Experts of a small language model.
Size: 12 layers, vocabulary 2048, 15.3M parameters.
Below are experts of layer 4 (counted from 0) of a mixture-of-experts language model. Rows are named router (the router's row for the expert), down (a neuron's output weights, with its number) and show model dimensions 0-127. Each number is 500 + 25 x the weight over its row's rms, rounded and kept within 0 to 999. Numbers have three digits each.
After each expert's rows: "comes before" lists some tokens at least twice as common just after its tokens as in all text. This comes from a sample of Wikipedia text that the model never trained on. Tokens count by the router's weight.

# expert 173
router:486480473528523520470525508536519480527470458466504519468510485480452473489473497461519477462483503496542525509547476504524523556515522488531538468510502515506482540480524529487502483464524476547508522491532501529474484533472475545479522480525474499545518481457473491493532512536524484535500479510530489506488481487469502498501517538479476515475518537517480468472463525487541506502490
down0:471531510491484528485476524496515466487508533473498495499511525519520520491504537525548495501492497477545470504480484469493502514490490508519516490476482456468517520546459477483516517514500484526494482474533481495485513538487446542544521503488549460502519466486488480520490483527468499498485566544505507488520490501580491480530462523526487476465482514497466515530488448500509470511462
comes before: " the", " ", " |", "–", ")\n", "|"

# expert 32
router:482484475534521520466519513525523483525481452475500517463515483484458473494471493470520475467481504495546521497552467499521519559519522486527536484511506522503478531474529527485501485468526473538506519499535509529478490536462481538475528477518474498545523480455474494497534509533524488546502478516531482504490491485471499508498529537472468527479518534524466474499469519481548502506498
down0:509523504492533467455529515506486513487491510493508488473567498475498500492469530521541517460473539490519495463468471501463498475513477525486457478487466539515471457471520510513501529518505474478541504453463532506487468539530481500507541469489471540494502543510504511506458519523523516543508529531529520493502492513549532502494473501490461517504495518482537486488534446499475504494512
comes before: "20", "19", "1", "0", " |", "2"

# expert 46
router:479485478536512514469524509533524479529475460471493521459515493481467476499482492469523478461486515495544516510549474516526524548517525489537544466513501525500479529471522528474499501457521471536512519501534508531478479533465473542485525476531481509549524478460472508490542509530524480534503481519525484496488495483467513503498521534473479518481515533518474468502463522474543509506486
down1:506500467502510508451440521492507495527543486500544497498500523497540521522490504502497556532524483534537533476492465512504482546520529458530462501521491497480501491484479486480536504514452513484556540506454537494495527501523463510517508516477502477529524487509525513531449534484533540514518497538521539481498518514514495516491502501497536534499474527508473461511548465494502506526478
comes before: " |", ".", " |\n", ";", ")", "–"

# expert 65
router:483483476531515514467521506536530478528481458467492520462511492478457481506476505463524482467490509501535523507561470501524519553517530486527541481500506523500483544473524522487504494459534471539514514498530500535472490529463482540498527476521473496550520473456473492491536517541518481535494483524535484508491483482477520508491515528479469510476516528518490466495471517468547499503488
down1:517499498449442512453522484494485481474508496494493551526473506536513501519532486524526512555521498542491542497492479465465470523498458488514532517524503509471481506515524495522503484490526484535522524494502435488531489475495479508548477501512508567536501462470510474523511511493536537484478495530469535515493506494478539468487498481495535522556491503504483491478490520483486500456488
comes before: " ", " |", "%", " |\n", ")", ";"

# expert 19
router:492477474542504521467516505539530479527481454469493525469513484483457469490474504476522479467484504496546527506551470507525522535516523482529542475504511520506478529475525532485496483466522471543510519496530507528477483534459486539494528477523482501551528467459472498497532523538525479544502482521537486495496497485474500496495523533477479511480523536521476468497474515472547507511492
down2:515533490473519502473483466485490537544470509502479542501488511486494448480542501536466511440475489488538488514478476492488487442489516492489484509536459514535576513457514468509478470457497540492488480506472488528519524487530486489510453468508465487476517526485494519526474502467499486508458517497496499522503511479503500525496515491520453475539491486479438482507521495474485513486520
comes before: " |", ".", "20", "–", "19", " United"

# expert 227
router:498477472539516519465509512536526475528482455465485523466515495484460472498471504469518477473482513492533522499547469501521524546518530487533542477508505518507481528474524533485499504465522475543513515498531502533474487540467481541490524478524476501550513482460474504498538521543522477540508483519532475500485493475465508509489514538480479514469522541519482472493473513474550512500489
down1:502524481487488546537537472483529513515472449503486534487534497482492526495516502455513528479544487510506496477512511546468500471516493483475512509513523485554515518463501498505444485466523527450487524510490486515489507505540516465493467498488488445530527487431495513484557490490476508532466426497464495516481514486490507506464507487497502508553497503516500492544508498488500518479513
comes before: " |", "–", ".", " /", ")\n", ")"

# expert 206
router:495482471534514515467524524535526484527496458468477521470515475481463465497470500470520472466491507493544529503545470491520527558513521489530538473504510521501482520471525531487499494462524468544506521494529508531472491529466484540484528479522475500545523475474473507492539509533522478542503474527532489491484488479472518507498515533481468518476514533523475474487458525483546508503488
down0:523459518461486489497491515524450454494473491530467542460535518544447534508462492494507484535474479482530486522523484489505502541485483494536519510490511511493515484504524524508494504508493492471501490551446455541488490468509511489485506455505480502505542495500510492507535492473445517504516534478533504497511517449485542489526537479523459503525555518488506496476500522491474468536495
comes before: " the", " a", " York", " his", " be", " t"

# expert 33
router:492485473528513511471525514536524472526479466470493522468514476476460474497475497473516475457481511491546528500550477509524524555521532489531534472505503520497475541474529528481500492460519474546508524497534502529480488531464485544487528482522477501550519478451477508492536519533517478534503477518533486501481496479468502501491518530477474507475520534522479465496470514474542517510486
down8:504546503468486481474451499503465491476493468493500503502492459525487537471506527503476536522498448507482483524435520499488490514490538505489496519516491481465473507453465498480526512457501542507474498511485491498491459531514460526482487538520464502541486548464500513484520510468449536506472448528492523504511516503514516484506497482552477441515498508462472499527489491479523516536501
comes before: ".", "°", " |", " century", " ", "′"

# expert 145
router:493487473536511517471520508534518479532469458469498520468512479478461471493458501460521477466490509506544522502553480510520523554515528485529539473506495522497478530478524528487490496454530474538512517501528502528478485528462478539486528471520478500547527476457474491500535516530521479540502477526530484494492497485471505498498516531474471514479517526514473472503458522488551509513485
down0:496495553503486494482469493494494503492472492586514502511442491469487484497531499556479489560520502547484483502481489481504509478495500520499499494464544486473532496528504485519538501552489508453501512516471504507489502486492553501497530472521522498498481489500478482508471500491490522501506501525485520499477515501489522454516490485515467534511536517456525496467491592484502496444517
comes before: "0", "1", "2", "4", "3", "6"

# expert 235
router:493487474522534519471535517541523479528482465471491515466514484479455474493468490468522469466478500503542523507545471506526521553512521485536542476511500527506481531473525530479499493462532471535514521500527489538474488530464474538488529483520474488543533482461473513488538508540518487531502477523535490490504500470461504517498513525473478520481517531523485470501470514478542498498496
down0:485507535482498501534496525479510482478485537482532532467539535499462478476496528499491491452506469501519488480513490495516478493472507458493543476539502520515538501515510498445531486521484478506500545511470456522518509514468482503536497495523497506486549521487488508491499510506483456493514502521548520534447490470500480566485478502508487445488434495517447497482513508474478528521465
comes before: " the", " a", " as", "s", " f", "ed"

# expert 200
router:477482478545509515468524511530531482528465462467492521470516480477463470492462509470524470468486506496539520499562473508525520547512528489536536475518504511511477530475528532476487494463506462539499523496530508527472487533472482537494531478521475509543517490454470503499538519539512477528496483521531481495497498477481507519493518531482473514471520533522475467498464523479544502506488
down0:489477497510468487480492479514499515527527502500532529474545517499506493488508484484487506498476530503532479491512514494528555501483479515488483486495482503538490486515481521516476484507556447458503489522509515490480560542572475460467543494525472481526514498526535500497503528478478447519537477484542483494474499473478493543498494473501496487528547519493494464507495463550508499559473
comes before: "20", "19", "2", "1", "3", "12"

# expert 16
router:555483491513495518502536505497539445519515489447488544499528501485498481495530507493523473492469524513488533498489488546510499510532518505555514481543480476502519552483491489445477479476542529514518561518489519518472474489489501500505517495507465509507484506521489487444551489498531492505466497513529507529500488455523490513524504504494488550497530508530548497519524519483494496478566
down0:499556499499514494521527542521484490517483463526528498527487541527488497449523521499462484476538494482504510523512485495494550498498473514527495503441472501493476448525505505548514473527478486520473500474451524503503483470538533452498496503536516476477500503565507480499538479547468485515496541491523493483511484494521516486496493511563477528452488534515506506492496522494461519489525
comes before: " to", " in", " by", " the", " that", " of"

# expert 225
router:533483475517462517499524472531497503504478464485498524497478458531508510508542496445503496501477490488491525474515462469529510518546502504519514465495438488524500451457497512506511473498486479499563506516537547515476479499511481542448513500512489527501509492517503502501515518521529467502495505534525491522493495484465534532517519519471473562525547485493544469485498516503532493441510
down0:511520525501520523477559516502472494470447484528490510541446515512509524502531478528508512511516508524541503510527490492486535538509498495513506492472461484476483503514506506506481490525515526495480539512436485508485476478526529498500521476458500502503532511483469511449460508489507548527436576524477483467498514548469502516496471492521506539469505473462488495497518494504489484491455
comes before: " the", " a", " to", "ten", " his", "ist"

# expert 135
router:487484473535519516466526513531525474526480462464487516470515490479459481496478508479525472462482488501544524492544473509525522563515518486533539478500511512511476525474524522477489488461528471544514525500533506532480479535465478536482529476517472504547524477459472504494539515536522481531506485526530488500479487471469507504494520534473477514470520528523476470491467520489545506508487
down0:510533519502470512516476526479500483518528469491481478487497460524507473505450519491505541469470527483521484530504471512518544497515485455484493517484515546465499475463531543478487485541459546485486474519464498540498494545526521525472543497534468465489507495472476532522533496475521474516507500507502495516512512492482513499493495494492487550456469485484548520497553537463486467467487
comes before: " the", " a", " M", " his", " T", " B"

# expert 82
router:497480471546507516473520516534523478524480456475497515466507490478459469493481488474527477463477511502545525494561467514521520544513522486531537476512501522511477540471531532481494489468526469546500524497526496529476483531474473539486528478523474491544523480467476502489535523542524482537503476507533477499487494479470500497502520533480471517473515537519475475499466522489544498511492
down1:483470493511475472483492499521531531457519496518529555532509498469513570492492462527522501505479526537490530469512533482502481480537518493484478474457493466509495510520510479488441523476492483506498481485490502507483504523536476504509521558467510510482519528497486479525470506513470484481478496510549492507471484515524507495496481466487530548473552437520540518449529497516512502516471
comes before: "20", "19", "18", "1", "2", "10"

# expert 86
router:490481474532519517470516532525522477529477458472485520467510479485463471493479497466521474465481502502551527495547474504523527558515531479535537481509501518507485538477526531483493495467520473537500521504531504529476486535465479538491526470525482499547524478444472492497535509537523478534496483510532481492484496482476503506510517529480473513475515534522472469498469518473548505499493
down1:507475521545534524497504524492518500510487495487511473482535525530505508455547513467529474495491503532509487526503462505498511461512492512443473469529533500521483518476475537500488496498527489496541481468540453521456491542503556493463507486491501494526475498532505467479483508512536441484477485464484495522511506489460477522512540493462483544491493520569487498528470480475471506500505
comes before: "0", "1", "20", " |\n", "2", " |"

# expert 252
router:493477474541509524468518510531525474530473457472491510468510492480460473489479501469516472465481505499543529495557472507520524553517528487535543474509502520500478536476523528487498495460519470542505518505536505526475491537465483539495522473522479500544521483460469497501537517536526473543498482515529479502493488484476502503493515531484470515474514533523473468500471516468548505511487
down0:511500513482486509510448501516505533517528480527485505463485507548523505473457474512523508492467505535518436478490526499549488484562514505454507478502512514492458501501550503528512513468545492479525499502527493482538521468479504526491505497473467468531486494511538499479490553494521520523477539495474532513529502480538533493455471503507514490503522488483474526504469523457484490558483
comes before: "0", ".", ",", "–", "5", "8"

# expert 70
router:486476478532511509468524513534532478529472455468496519477512483485466476502473490473518474468490506502544526495545471517517529559518538490531542472502506515508473532476524526484503487456535470538504522504542514525475491532465480539492529476522477504549517490459472500489531512539517475532504478519530490514489483477457501505489521531475480511477524539515470468511471511481540511495488
down0:495494524486470464515520537491499494490487500496448468547494521490512519477455466522508519496511501497490514516508556444508503526500489466476460471471464487502516499499421501444524473463542507471457508537491501506502532474466494501485537484502525481538481509532516455475488513524522522526530501459468519504528505520488472477491474467501491496476441482481490474503503483509512468502523
comes before: " |", ".", "00", "07", "15", "09"

# expert 103
router:505479470530516519464521510529529478530476462472491521458512494489463475491475495464521478461479508495539526503561475509524523550512539485528543473501507512507479532480531522485494489462521471544500517493531498530475492532460484543484528475528469500546518477457479495497536516536517480530496483520527487506486496478470499503496524535481478520470519534519487473497466526481543506518478
down0:477539552502539492499491490546460480529507483479526487468490484507474472507501531475503447499496502487476483528520480538474516508479514476506524515503531509485492556488472532483449483532488515500488517536498502507514472491562505502565505502444498502517478535492505472489483491474510509462471453470502494457515452520515510496546480486489433512487485492516534502489487515480508491475539
comes before: "20", "19", "2", "1", "0", "10"

# expert 102
router:491480477528531513472516509532525480524476457471485518464514486476452472496474501466525470463489517500534523490561482503517518556517531483539539472500494521506487536472526529488494497463527472538507524499534506533476483536466481538477528478518476509542523487458470499497539504533515475536495478517527488499485485488467500502494512537471472518480505534516474467498480517478552510511502
down0:508498462473523519493543505501495499535505495507473492517494484532478537488498472509492520483499460496513482514499513519464480492492434522539439491536486477482517447472459462532508551485496533497508510518499485489477553480518497512486569465536499523473514504498513487505477507490544487454510504482506483549481504487483502504509498476517526461479486447502514486470546539485491547526514
comes before: " |", ".", ",", "–", "0", "th"

# expert 193
router:489480480534516514458524511533529483524478461462490519468508491478453466497477509478517471467486507494544524503548470506521527555513511484534547474511500522495484539472526532493500492465528476548500517490534499533476493535470482540484531480522472496551523476458473515498541506535524478539504483518537495494498490481474513512495519527477473514479523532515480475497467518491544504503482
down0:532517510495467473461502487511521498463482475503451552475552477507513467480523482543434521472508508529515518514505464549540517490492503524441491531499502492504538503553502542520543490525518486505514521501485479478496457481541502517505493499483473478504485482487476466491488493520496529492459506495472478463518471478517499494483521518464509466527457494477478523521480523529512450485518
comes before: " the", " ", " a", " M", " B", " C"

# expert 175
router:489483472542520516470523507526523476529474455467493518470512475478467469494468500463523475465487502500538523497556475501521520551515529483537538475512500508501484520475522525485486495458523478537515523503533502532469479532462482542473528479526474506544519481452473496498539511535525479532503484519533478498493500472471505503493518532478470519482520531520475474500466520476547501508485
down1:475493486533455450513539492522553507517468512496498540497479527502487485513514549512490534489512495493546496475459529572472493517528442478449521505500548488476486481485471580503492536492521491497504486542497538487501479528524451496518486500480486506486500459536509464508531523495514524491504510485524505493475456484508494513488481467518513491494479487527496494502487476486489456490509
comes before: " the", " a", " his", " an", " their", "fl"